Experts of a small language model: 319M tokens.
Below are experts of layer 2 (counted from 0) of a mixture-of-experts language model. Rows are named router (the router's row for the expert), gate (a neuron's input weights, with its number), up (a neuron's input weights, with its number), down (a neuron's output weights, with its number) and show model dimensions 128-255. Each number is 128 + 32 x the weight over its row's rms, rounded and kept within 0 to 255. Numbers have three digits each.
After each expert's rows: "gets" lists some tokens that make up at least twice as much of what it gets as of all text; "comes before" lists some tokens at least twice as common just after its tokens as in all text. This comes from a sample of Wikipedia text that the model never trained on. Tokens count by the router's weight.

# expert 32
router:133142155168161076134069180138147169122133063111104137119072107101134066099162161145178122125137144103128092108171130084083159154126138155138162057108138110134103140129092090180159110177108099127148163110117106174162133186146095068133139109165156113123105173127121110124139109128113129150166165122142102126110149129147135170091191160149099074121182063146159103123127177174106141141119
gate0:164146125122103132107173106121123101069086151117129052163131129098114116118094129118075096160088129093099161135085142137125111148107121137105131136118133103111131144154119170136133138198144082122118086120091120116087072134125196107084156182083084127173135113158097157119100168115122078088178120074125165130089140126166160143183144112129120142134157176112133129112116118038092080083126
up0:113129136123140148094157088141112141079129161137127086111146142128128098107107118109111094158108131142124150132106177130199144112122148167104121128118123112128137107112133209152175125153138048073176127152134148147136091110110179103066150157163022098162176111120079134146134112109088035111132046108149173122139123111139124121131110120127106186141170171083125122066150134080139065134100
down0:208150190112114195173155116157155166151115125131182086115128142158180084111119184082157143151108172102156107093089161087096065132146092094142135070121118139128162161123133164107147096230109114115143095162146100129130113177181127119151130089144108139029110138135098128116091174092156168127129148154112091130124108145110090119134136048137097132081144134142133104146127166071083092095147
gets: " in", " of", " on", " at", " by", " for"
comes before: " the", " ", " a", " his", " December", " July"

# expert 23
router:130148113140119105131188069145168126146119072154098168181062132136124127184165136123104095142108185147139116166181120141112079076100165155153110149126135062096143149091092157180089074175115183085067122065108176099068173158112119118176104161130132164121119172113163096146105151162129148114122148036129105107084091116093087063137180148078163126082090131132069125118191164120136132169118
gate0:135099124199138125083081101071147121111091141137085153165115159069081128117123105134122102156192139149131145147177033170132090125078163162129185208131141141103090139123153180134143127102173145154129090146144134109056107148145124157122140124100152079093130105157134166066087134060127081085109074111130144100081126120108169180118170148125143096106145135097115131118077171109137041096097
up0:136135132059108144179166149173114127138185116125171108094139103186168135133134142119124162114092118104123119119072212062115163127163082114131088080122127117158162119139113064125105121153098107088119158108114124151191141111109143098133095151170082169163126124089102088176158114185136179169155177137140105167184161158158095076119090106133115161152097140150171113123166075159127218145157
down0:106155189155133147111133194100154141170105118129100153117131132100159155143116079126142152125119122106126131171159107167162154094140150107122134106095137118177127124145160163144093138072112144123154145168070129062146100158138130140074154142152210074179124175109049127164189102034088131136111109115086152073060133120125096169072119100146145075132124079123150170204133077120191150091144
gets: "0", "1", "2", "6", "5", "4"
comes before: "0", "%", "5", "3", "4", "6"

# expert 9
router:124136120126122129104101110126173088111109126106089096075120177156114084132165087068182108132111118136101137148135137133118140183130165157140112065112062116134147062133187143084134174115173065079125128072208120143109069152133143163132146113138137139117163107103186117088089142123118107135162118150123141137124108087138149143108117114164117140126098162105141111097086138122134135139084
gate0:211151175167149191187113167128089069125109105105138107109169095158160155197103176135167143146120089132093125186109173161147129207106090097148104137076121148155113105155158081119132120174151080213065129123125113150131154136106122107162135081110175142105079175105124144109165158127093175124066159124109144184185106174162116187166097115143095154190089144085187165120093129137088093120149
up0:162139130108099124155130198148129134135125108102074142147175150131175136148057078176117178140115134114138158141086107099138120037127045081119181212116165169157090155127122126116100089193097137107120088140072149088162155073098150149063143139118161092145137124132106169186165160128202136078170125079082138096143165129128106153091136108137152179195140107182159121124181088160110130075124
down0:077074117083115096089171144157191129138128159137110158119115104139092099118153183126115148078143096156098149064157105143115161161123093139066097105100110120106139138106121126166116086089098172115198115180145142161178095162188145164137135153116107040180197133076124092105135120097130159173142125165141143146118222092126167068097159108133156096126121168137079139134161163111181069119129
gets: " |", ";", ":", "|", " |\n", "\n"
comes before: " ", "|", " —", "-", " The", " A"

# expert 33
router:114139184180109097153153103097099118183107208103113142150145076089089125090068119123183107098102155137105098156125081123115127113074177139134058138112134098061074145148082119137140061073090109114114162100180190116168087100167193136182143168088103151111158133102100146175089122062146181161125145122107154159121140084099148100077173140110156147107120161107130087088123123155175179136124
gate0:135128156196153158180136125128041112102135152161139081091125104147188136139131098173119146113117122175146108149140185064151088108125109190119166148131107179173100116111197202139138174096110134106123153129040109084072146135085121149063120142117120068057142104213073089083123100096108142151113152093171121113126112135172105181163062074125140128172068146110094192069084096085085143157116
up0:108156155194150146121144120147102138146113088173169121077122079133144099136122148158175141101073194207176057125171105099187122085163143150165131098143089130158073158120124153122162096119073089135166186142122166100112130107161151152123139183116125080100141148176081101142192094080085123156126118113103161140097092127115149121166104110129202115118116149082137142065081094114154120130131
down0:178175149094068192088103183197170156142124144079131162179105129097100090114132161145119111081139145161221109179057160165134114162148131131089143128137175122172118089187096124099157175133108141116139166159137120066123154148118143096127097175131092068090127131153136154137173186179099173160072151152122141119102152194104141130106071154156122100096137105141109146139143152120098142125118
gets: "\"", "6", "4", "5", "3", "7"
comes before: " |", "\n", ",", " (", "–", ")"

# expert 19
router:117064138135095062138130121183152143125110064182102127072143130095083116157107197093119112155115136144093093123094145095093154162115099131135125157091175087062096125152113181161099113135128126159139167173124154081126150159168094154173176099139107130072123121116177077149109137112080089085122130136158120117121124106085123132175176094161123080105158164089134129155118131096115131177069
gate0:182163199140094161132100179089076146128117125151136139158143093144119213086126064175123116111175105099123119123154145100142101079138072109134111154129125116113097141173120092141059126150159144155114141106111183105104178184140127152187044144130146125093154145122126186149162099106125088057145130100118173106091145138181181153114144140130111119149095116125151129088074125214160175117073
up0:137135114110116124071134118187125099142140110123118146163131085066105110094128090166142113144157166131065117092057112178074135153138071092173087104140086124136121132141135116151129106173090081123144158099136126105144118129117157173160146118122201177090105129098135164167114094121169111129219147106108119126083146134174113118139123149098106111149062162151122078120085095145172129098138
down0:115124147112121177093137129158132131055128091181184128070108163120135136136143173114150199088122123148048111090116138147136129100135179167114165156114118152118072123125196127165160137164094080186156143100096163127069118093184164155145133113083180135087074103124123147140044099145113151134115134140123101144084126202136113187145147139131123161135145130131106146122119115174113142142126
gets: " |", " of", " the", ".", ";", " a"
comes before: " ", " the", " —;", " —", " +", " −"

# expert 6
router:175169143097095113102111133151102061094056092171130114154142107174157191186144167175093142090133135089076147130167179180164142111135123121157084149167143191084173153057125113107196085175149197166085179109118097150108126128114119175191120111145113102152150104122113184113140139136107158149130112162133096161161058147112118147074185105144069112121151166103141103128160145122095103091137
gate0:114121186152133103114086140103081176114195191158065134187152103123101171068166113136093183165150062159112208142103130137141100133142131145181112089135132133101086084155163152139115187088099125156118088113119029140173133136117124155147134121149138120125173162157128154121136104143113105087087103139130192125055164110099171120109150080139131123176160094100176180137119110097099126127121
up0:152117068092134162129137133136159093139069080086191111088119148121152084189082124104174072109096171078135055114163107108107154138103117107063149158118110106162166162104110114132127081169146143098147159160136210126092123137132123103099121122115133137129089080105116091121123154106147152166192131117133060138182098130169065127171103181121108149095095148166087085118148142160148132125140
down0:159138187100077087142143161106062178128141082100085095083119105125104096099145089126163101121147154132159129143111105133145105092133066037171189140063160168192088183129073126111115093136108089143111147184191124133148080196138085167128130141116125117133148144141131150146139188088162088083168144125069118145157119099138187145150171126084089158176161147126111117112151127142098136156138
gets: " ", "1", "2", "9", "0", "8"
comes before: "1", "2", "0", "9", "8", "4"

# expert 62
router:120108103058153117079159143067149184114124124163105123068120143156116146138164117136142116114078124124157150091128196152076084137162104125121159118197152096150112118128130091128167065088143126124156101099112168094084166104101161102135166136096138095157084152101187170130075068163160146147145131150150083146143130148129111089072106157107020099056077141156120158093113169165125166167085
gate0:134150118119122119095116090102136120123090140099108125155155149118146109127099139200106078140111133150172158145136104086159145137109134137110137158134148143104103114179039090105078093153219114116146099168176122126143119093104138089093104093146132058157137129157086139174110160120091111088161070142173187142119136120168117153127132176169165198097152077167176137155119142121148150112111
up0:104187105100122123135107064130140111156051158121111119139130164175189135143118157166089094115103141159150111153123138080201175148118167188072165122100134097091109129138076060108106072161202123109145137175157110146147089098103115077059132116136106057162100132095100160185119165102105120098174080149178169134118139106159092145125149220162132190114163100138145123146111149118152146131127
down0:101128107109137143092121079090136119114151066126136158129164183129200065102103111131082161073171186170157107120163110129144144156127182112150119151049143113145158133186081128126134159060127095168230100145174131109131157091125078089140129135141122210105109173142136147166108177109134076134136136106175159091154119132126128129136109143178083115127151181135143196084162099170129159176134
gets: " |\n", "\n", " with", ":", ")\n", " in"
comes before: "|", "-", " the", " a", " an", " been"

# expert 43
router:113073076146056166130083128190175089122114086093108069135123146102122152141085147113088153133132104120189143120185212109094120189048090158115168056148160165090137130064154092103191193183073178169105194150100093149116102133096143129121182145143124155127172119126118076176124160115074151113076160126098128142145125184143156119124086102078063142092076073190105095129126155121129115115128
gate0:165154103167112166085211101079066077088162169152126152151129162190096147037110079149062142133119132142115145092035122160137081137153144118117089162085078085121107139175129118129142135135141057109084138146179107130135087117101111140099166126107091108149166136147139150089174111121164117107154134101104175112093127126131108155118108121133172119134094131163123163145091108119184120131126
up0:177139123142121178078172117107105069106138131141143145156110141212089126057134106142088146151095169128142128098051122169109102126153158122094115130102083096123109138181146089140128126148125059084102148121195118137129087118152091145106167144159122140161126157145144105068185151118157173134139139118094187102070144127120118169137121103146180126124100143172123169122108118085171152128141
down0:103169139152110130115130103095107140130137182136098157145146135123139100151129097150130104157134091112113074103132210099074171176142096080131081130111140140100101105099127128110129174128121143139124151151085123143098076040145122114129148148111123137130176139144106113191120137171121108129125129101132132081091134157106192157104134129114079092185092131175139115173135148154082096167139
gets: "0", " of", "9", " and", " for", ","
comes before: "1", "0", "2", " the", "9", "8"

# expert 38
router:145115128083147117098164180092133082139172108166128109122154155162067100141163120131102197134123134088132115088120103134113145109192108125108147160134151171202154148155074102115104161117123128122133063147129116159142139088151106109131164076111176179130114131088150109163114140135117060107113162160132104099179077125085162090098129193160089118089092175201185149189175132141098141152141
gate0:164135038197160103132135129091170119160194109166120082143142149110106144118035104149158114159164096124118120128102136125169126114126148157095160146154136171181117143139177179170127139138131201161091165106073151083152133089045117184127095170108118167170133090144123159116131143149118095134196184139098133110125142113120180174105164113116138164153117118140150151083107159159120117061119
up0:153152028173164133136125079137187085175178065163098078130137114118085112139091124138158111136117139153164102128120135121180115098171157153103179085161134177179121175164150162154111124160131156153108187122055185100134137072084083138110114163100104168174096112152104139119127147144100109141150183151065141127152141144090195203100154134115189151166121104153143137103126165151122119082140
down0:144113092114124135109111143163127142118087131115172154125114090145125134120124108130167114173061094158153101094103164146114210121167134177118129062140132114115162177129148163125121132137078124125183165137131098139154103146125163115076160100173102107169185159091144157090137130130099088119075113116115149128170181138149102124146056133136156171161102103144076127108111140103085137084154
gets: "\n", "\n\n", " ", "0", "9", " |"
comes before: "-", "1", "2", "=", "9", "=="

# expert 34
router:078124109131138135137135094124135132102108157108150067135081137111135116097166095186204131115101119114141171163199137204121097103143104142178146102204104134189139104124110090095076108114111097110112140145084148082163137098115202095139093132092121112162150092100157200105132131123123067110131135150069056160111179181169134137122095127092076069169115107170175125147138148152158150157105
gate0:162086180134156157128099150123070120106146200138098149125098105145108143108116162156127120174157126167117110139115102084156141086123133146189172066128114094131105105139153089125131136043150143132168109152112098087136172120119099126119121145117149135126164146158109110138090167155084128163114123171124152140066092146136138090119101109170119218149107106189123062134099135057166152104109
up0:156094177138146170130114134130086139107133199134124148125099092153098134095119175153138130153128143176103093139135126113127154079132132157191163067139116111144132113141150094105128131035138122115174135134113123087137192114132102121126131149136162116133150156151123116128083178171085134171111108179119151135078081167136141108117090105176116192177108102186146070140133146074155158107081
down0:137133126116098147173187139150145087109083162131108143125062082102106184157140119140167084116113133134075100131125082067167179151136084117170153097157159106115075142113114070127142108145144137086145106117113115112151152145141152089154103155098126165135091123054238079095125111080094091180114084190094173167178110150127102117114161102175143164124150150160124091142159170086145107152160
gets: "1", " ", ".\n\n", " was", "2", " is"
comes before: "9", "0", "1", "2", "==", "==="

# expert 18
router:117104165167136085151145105128146155126117073115124165133112088178113097124130136114116164093112142156103078102196142122088089178071104106149122165116137115124123178180124159161108135089126087179186172162210152067113135068135178144150164151136109122132143102129131096152179145141106140134165182183157094150123133137061100090089137095189166166071131085125079089151124053135149174127115
gate0:117147073131124126133156158082099160137139155119183129101116134122202163102096065174157168123134165141131143195103130188122098163131126094128066103216118155112088130037107178152156160167143163154155132178102135134154141134142169171159139109084115128117118158199126154163108167094138093133173125130107090087096113058129114175095138142078142102112074098170121129132121138104135091104125
up0:142148113130132135120154138065092140136138177132174137100133151130200156120101069162139159118164169139115146201094127156129089142108151114147091106212128157084072119052098183161174138174153166145159135178126126111143138128134153145136140097100100115124113165206162159163098181092122098134187124118120076080094109054118100175077161140088130129118067113151129145116122136111141088104114
down0:128155098131123067141137099096161135143105180150143142116197157142174105123094152126115089137087167140122085124141142151157153115142162161170057134212062091092093127127092118159184156107131145125106125119170070104152100095113143163135135066119137130178070135175178132137097100131153186201045153165150085082155137088139091066139111147089223182131157121133087108185125112107120164136181
gets: "8", "4", "7", "3", "5", "6"
comes before: ",", " |", "\n", ".", " (", " of"

# expert 11
router:189123177145164088112092099198163106153081147121173099112198088143090113133098154082177083130086192153149138150135144164139130105162162084184130122158123178159103183129098089173164074153203207121115090151104132166155104169192094159173149075115158094109120087153094162154186080138112178117108155116191125127108130100132084153113126119107187113140105141104094105144122142129118096165137
gate0:173140129184147080061131090085088117184093151195124135150185133170114221143092076112073174122170084118143159154052108143108088135129101129099113180101136139084146103176105147174109128109180134185111092087093114130221150101149187221169104120160145121062189100188110145152132133162085118101138080127172158183097106152099088169175111162120151136138155158144101124128133168135142165085152
up0:095101134103089196202128171153149138057170119044141112129077125066149045091157188157161070145088169140102113113198151113147149123115150128147147087173121122154115146097173111074131126121078100069159160170167114140051101136094066039061138145106107121175066146068135114084122133091181125152115164110107119080134160094174149097088152099138104122126105080103175147127118077123132083151104
down0:140151101109115097141124117109171128133093114163086092076167042118110150113104089162147102188113043104153160164141111159123088121116097136163152136145177078147112116122073127119097184140171164119142167119095113147156157153104106120134107124109144073167145107120068165080178133051154165119131141183133163114189143099150190143071140092152127079135115100197118122099145101169121136064151
gets: " ", "″N", ";", "°N", " |\n", " was"
comes before: " ", "2", "1", "|", "age", " /"

# expert 8
router:122177182104170123100137130128140105140096109181144113055090093147084079147094138143124070133087167141127083145180169087056183122110153141109112157188158127082210159064122160127163196165089130119077091085129142125126164140116180143113163199128101141100153092118123072147129191118072174153060157147055169156152099088130129151131125129158128117077155213201143107165110122087171139161130
gate0:174111154173064094105152085139128077134118145170186162096112093115105169131051122197087144129138141139144131172112169112172089077173133170108125165181168120113145104100082131127089126140147128180138170061094150122115136128123129141119114154079102096154105106126164100159129173069121098181106125118131203141152106092083130154108111146075161140162128162128170108145099125105116114058082
up0:136120112107098104080130114158165104159071132138140190161067101125116117118121128177128165118129191151167135143095148168079104080158139149154125111181147097178132132147145096125066200137133142139138140074116125123140117127126124187123146117153172140207103187119138071151160196160122142129133168119086142105140160095164114132102144102129176141102134127198167143142115129109139191141095
down0:092121109067119119203140119098114107122126135116140114158155139172238208175102160110117143177158176125138129141170106121136134161112147142167099155152096207103158137095098049058126085120122122136117101186102119095171161100100077120133151113164120149083082105136142096161141189090132176120125104096145107144109119177142124119181122138134195107147141097134137169174090144119107089138077
gets: "0", "9", ",", "1", "2", "–"
comes before: "0", "1", "5", "7", "6", "3"

# expert 13
router:086105094094162125154198123125093130157129107125103130174141112146048109096145090142103047075184149172128109094102155139118140115108102119111121155166083145192168098086108101145108135132124124046123114107154133130136152098132181131169097147101150173160100146129128154111146135118089135137094139159145113088111083074150129132161161121094145165055116117138148145145150122157181149102099
gate0:138197161114130144126073155099120093123175059129082101108123126242131170155105125103145095128051133177180094117125102135185169146098117105104110125105117135139140171131168160094153117162135145144104118127120136074139104133141140113137161135157182131120149094153102089159154095121064127052153122137092104119106143163120087120118091121127162111136166143136127183151096141131098143110192
up0:153128158139063166092112204104133099105107115110165159176158078131114148175156118119121133183110171157173142120115095126104127126137142165126157132089148086096122131145121106180151147088094120124153126113147139137052142147151146046090051191125076133166101151120144080117128062115155125112118167164118121119078109157146176122105097136171115128131169157107070165090099130155118158160117
down0:133114134125131135112158109140138134084158116068128120203086089136147081135120176104128152059126161107121114103160107141077085123106108112105141164116110092130132072107182115148142117094116098139079126047110112063063153108112165094110122131107081095059126086134146134129084120097147112104128126145169158093170084123082174121112136121121133122125098177098143136176097148140114128159184
gets: "-", "|", "\n", "=", " |", ")\n"
comes before: "-", " ", "|", "==", " Born", " List"

# expert 5
router:148167114146119117086141134130156068123162131050109135119106114123103139134205185134161127121142199133144116142169118135095115163117155113191190061099133095086078158081093096130140158094161128139099135129130173137067173161078098155161146130060156097100137136156092101113069161127095152162157145099117039106120120082123158127125105182143117117124106090161147084172178126100118076154081
gate0:154145137109112137145081170120124117109020130099165149141148151170169124159118150120116155118187113089166164139067149132092090164143113145103184146079151123134165107113121111115106153116169096131055051105085154085109145114137125044130109109130067077132121072070138150188154168160133140067113143091153142143069199147171163167133126131178159167106141138137124168118096122166117152137099
up0:117116131142110072160161086158123113152185094127071135146130138112084163136115122133125113154142172156108117112107077146118124142085143146165144113123171180119142146192117150179132077129086132130127158125122138094164082115092138196131080112108134133052117115150185162091065099167137125097226066088092158108126124121050070136140168074091116085188101183086095146137126166112099125101143
down0:115101119158157118092109121168130148097144146132152144158100086136120161112119112109170118172184114135104144149125088131092154170003172089090152124093123104164153157126164162187155121127130097168167075139137113119152184128140161133160115180045116149147095099152129147050181100152086131114151118133064142149153120114127137206134073183159154168124082132112108112149109168142115191160203
gets: " |", " the", " in", " a", " at", "0"
comes before: " ", " the", " his", " century", " \"", " —"

# expert 40
router:136192161144158165091091125094134187203130164132137106187122159126112126182148144174102116108111149140159181100166170135200200128150097078078067169135143132138138124150115094128128124116069107161129151101138139129169138106080148089201126149148174162152149123133155133143157189122180090172171153111091156068095138137082194123158168130135108088156138132131140134147151121128175163142107
gate0:131131173154148146053065121090101171159107143117184099145142150106180126090045070125128176137133134150132163166143138102156102158128102117168115150068239145085116076066089158142127161140175127128152159093124147138129100134095119138130134143175115069127119114144167116089086189105155132133144091085125175095148143088134141126140135132106105121202147117118145113131104100177099139095143
up0:109169181139145139045063113080116162169092158138180099160120153112157120106059091108108166125125158160149169148159149111156122167129131114139107129058234116090103067081073152135128148143178127128142166084119169136151120127109122110133143150175115083144129124138179117100105203121148156130148097090096186085139134113120156111159129127115135108205167138137137104148108093172116124108126
down0:142076141101143110159063115123157157150130151129129167121122110147153091198091106117158130128137146101149153142115123125179161160144136137173144162091113117168139107107114164136174138158142095124144170122147173067108154092119154064105129096158156117141066147165186083136106196092132100131102120093124158117138088121127154149179152193156146054150179134150138118124116077134110125103164
gets: "2", "1", "3", "4", "5", "7"
comes before: "0", " |", "9", ".", "8", "–"

# expert 44
router:118117104150101107152136076105143108112122085095103077125157144125099131202135121084138106161114125167142067156143131169094140105138133157129181131117123111154101162078098177113106133105094154148128139116138128091155133118177139168139145137149151178142142114107105081141142081120103083170143123146140063149136179167181148168165122098154128102150107161137134096120166141170053133130124
gate0:142131166148132049123150115111118143115111207204111170199124127106090138088134097105095132117179125169089120169132101135059148095103142070081106131165110113125058129157111115153124110079168125069116106107098128126144224103097106119164065126122099110098125155117092136148075160145119141078124116151150105138133130149131103085113103155127097139079184100130154155113155166111124102168175
up0:123126172114113060123162111125147174138110181197118167167105108125085149065172112089125119130148153159122097157120110145085178100142158070056131095147123106134051138129085123157115093070137130096150133112108158119108209111112118114159063140119102128118115169126105154156115157165108143106127098173125082140138161160116107084133124167111085114082168127114141140107182158122101114153193
down0:138038148104096106088137145129123121185080101149112143153191141110157103166100057116127082124152178124109166109160141102163163110160121099156079160150123146069181111141119152160131178176110166109165116073169125180137118162156175196091165158097214125116097103131150105086097108115132108070143128147154149095123121081115092171091124183123124080168104131145109088117096188127098153113160
gets: " as", " to", " of", " by", " for", " after"
comes before: " the", " a", "|", " his", " that", " be"

# expert 25
router:072173142111072145162142103074157061090169121155106185175129182145116091100143101093117190134204143106129152096070184075142063108079188147087182103150129096088067155145081162167100181144093106113118138075151163059083144133111165075080091105121061123126105137154125133144171085147139115128188174108160131106136103117107109111099116093178144138109101146139099153130093107136109094139112
gate0:134140123120107067086127099105094148131142220121107133166120140138167169149114122117129161167137119071076146125105109147051128161129138087109095131148121116070123112173135084179072152082178150098095102123116117137136160125087121161205150206145154139139137143113147109176118161100127114082178144072163135182096121121180095079164065139117078134114142132114129131108124131103109143127142
up0:123143114113109065083143097113098142137154216114108133163124134139169167153126130112114149164137123068073153124106103145052144158131147089109085127150113123063130101162147072172089142085166141085105111123121116146133144136101128168197160205146147142138141150117142117187118165099127101081175139089170129182095117111180090086161078149110070132109136136106133130115120138106101133129134
down0:131120117106114107122111140137103122163162105149091134116142139111153143206171088149108133137146089142128111130153097101145209090082107134064109106104154117129148109155089162133187101125116185091163091129130139132156123155199072133146193136037175149102150153098073107181180079088094158144131156154148080108132078096129083172126125142074169082095134145109059087093142178201145141112094
gets: "0", "'s", "i", "o", " her", " million"
comes before: ",", " |", " (", "\n", "'s", " =\n\n"

# expert 60
router:160149143088108106104081199145132176114072118145158114082160182102144093128067144095103156136175104090162096120156106169111151159102128145138152108118165126089146131135123177129174120114118116164087152144134111177103098155124079169137206114161189138100149109119135110144114092139122114087136120142136106157145113108090130196138122096130069121121168098107140134138172125195150113133092
gate0:182110141116092236092077140136130139089100120090157125156087135150118116182079185097100121095157040119152147147177126111111176138125123128199115119115126161092079110155139147111095109162139164130167086125062062104101099171120124114112178107148125124153172162122085151099147174129138163150084160124151105165109112146149128196164145154179148124182126104100183122156160107090111093155125
up0:066142114142160024164181116115127119163162142166096128104171120087137134070173071154151136160093220145090112102075138158145082121133132129055132134142136088159179143094119110136153155089119083124095170132197190157159161093131137143139070151109136137107100096128164109149113080123124087108172093122108148090149140108113126053088105105074106131074129149160082133100103147164147162094131
down0:174162064113120125132093073094109128129108114128109120081121183137138122094163124129169127128105132122097107141123142146178151103124141115083133194155108118104169164098105145150154127105110110056121092087184173144100166104157128143168133099192139180147180184097135132085173149076157079134179125180088140140119102166172079143112123118134089146127149067138113106138123148230175134102171
gets: " to", " ", ")", " for", " of", " in"
comes before: " the", "1", " a", "==", " be", "The"

# expert 45
router:107131155145067147106156151160106110106108136115160072105142062104081152126098116139114158098159129104167107089070135107128104117190198076127143119103077101163168142126110111164154122049120084166173105113187152183094101099150171129122104188102129159112148138063129153125084156102095153131117040139109120111151127128154136093128105128122125085075146167165140085075109132129084165132099
gate0:157123126173100113114102084103156170096139195139162159111114096129134120147035145169155182141125124169151175155127124167114108131084120082119117144089120088076109100103133141096141121144148100153143151104145147168115129139127132133141169126213175105132107160108079170173151148078136184125157134172141152097161138115148137160157076085105126101089067126151148117113205137139128076130149
up0:122133159077085125127126122131125121123095107117154148133094137150194087150046105201162148135104116150160145117100176178121182110100168095151181200083113168072142113066127109069118129198134082108117119092125102139132071139119109109115170189164115128160143194146130195158116131073136126138121127178131127128161093167177152185162097101126111148166126157109122140077123140100078120096142
down0:105136154194175082106119127118166094056119148123177089093092079148117102137103102099113082115109102135113110095122123163093141125106147121075090165101098118109124126168118083150134157116157155124119139151173113174084160070142126116157149105158123118182192145135084078118121112065138176050167096110083131068144094099123118126112145120116101163122162150113111144167065127115183129144147
gets: " ", " also", " first", " later", " time", "%"
comes before: ",", " |\n", ".", ".\n\n", " as", " -"

# expert 3
router:122110137089095108149120130153134122099117102194159139145121115159152139096183124132146097137114117151090199135115154160144072078121120040068140170124129064193143139126090139090093112108110113187108127149101220078120203111157144109182097163127102125127074063095139156135163126138115121159164102141168104160109172185082180096177123097123188119110123175087144076089087119158111124097146
gate0:158100102119099185084131150174161138100196102147113156103123128138054092102178134115130172130078109095155124165189146173118183105175137129072092078186113098145135150071142076159092161122091150167171152139130147171120145174173126090136094122154133143153124103105143117116141120126078144177082110163109106112145166139115176124063099143117146106098147144145086079102194148122166138122109
up0:136176052115131132161146148132168121134089131103133162062162111142163130138155186076107074132139155101145173098143121110103122145161129150131122113077111129117173149106129158145150138120116109075113102122130115124086120121139113128129143134106083101226072203086175074079129179129156172113168161108151131082125152132200121124130136092138131164110154135078145201206141111143112099198153
down0:163160110086166095146082101116143122110095139138140170137071132111097173176116145187146108139118119168095139140120122147096137139144091162102133104091098192162177119143132162125111123137150111076185138130090178128116157071061121116142043151176136140199112110094116138108130146135098111109102101125155134159131163111118160107129100121135125052135174105127090123111114100157168092115144
gets: ",", " that", " ", " when", " where", " which"
comes before: " he", " the", " it", "2", "7", "6"

# expert 48
router:123089092129119184113090118100198179153105141109163145173068169190118130138167126076098079088056103109137118101141112148124146207087134165081146119073130124108093079077153104127150150128096133097097104148110184077116103147192115150154119182070107111168108161075141113161125172159079158094113133091092098109095090104080108086094144122193091138171111164161072087116081151140149130093146
gate0:134154125079112116123092139135168093083132103177152194127134132145167118181133163115124150143198132126191087130157115184111145055119119044194121081152073110091079108132096150120113206130157135174182199126125141113157159150183096106121109133132068134144199174123139078141112139117102153163114172157139056086053115161110162158175159155155135114156112119109116138128133135166136125127138
up0:134141108128094092117063138109154156142146094135113115154122086111062140126148115107092152156114179109191122115115109170188112117193128118068158122113151081191103151143118070158063109136120146170106144127084155126090109154150156079146124135089139165143101119129176139115121091169077160115177134139085153117140201177102108059077133188082112111106179160143147121144193122123094148132095
down0:159174076192176148183073129109087092109106104135080123122116101109176116075079063130107105090115091176112137143065137118114095168118119157184131189133161130170157110079147134151133181062132133109127086124132130118124181090080147155083114167159094125164085086159189125104147143106148167089153118113135162112105083131161122165100122114211131184132091128149153189090087105129169176084138
gets: "==", "'", " and", "'s", " /", " |"
comes before: " ", " (", "\n", ")\n", ")", "),"

# expert 15
router:150097081108116156107156151103153131116109120121047123054082067091122116155127124106154068160134113135129097132127189094102115119114142115142091118143099129106175134184151105090124114153081133099068171103095122131190139165128111173163112111116126122103148104137135152112120152168102120143108109145071146084161114086132170127137134136101146175206070147104138155154126115086135148124050
gate0:168131104187207102104097117120127072107150153177097127169107067114110091161133065101125170110121108135121155167095162138141124141154138145123188135120122175146113094167105168094052148113109171171084152082120091118120159115110105122091082133156099115128102126208147087142147180136079142136115140212070156159156130135121140197114135097096087141107067090185129142125147153117052131156127
up0:152160100171179109103104102111150063132119136170090127155080063132103084151139068098131157113106135124139130157088192151129136128152147134125171120110117176143129112164087153097065155137102159153065161079100119096125163121129121105108091145133107123133113134210165086150129193140078166147117150211061152134164115139104129192124138111095107133124058122194106150130139163114059125140103
down0:085108119184173098164115076140158103096148129175079154167153154140143131129123143081174076160078171125145102152143104143175134093154143185138177107112057139239137160120116147104114120083124120107108212166078163038127105112151153117147138086122113155145088103169122067121136107154106121132166188120127118158161158102122142139131151077124083155075129139126081123127100097127150086114079
gets: " \"", " The", "0", "9", " ", "The"
comes before: "1", "2", "8", "6", "9", "7"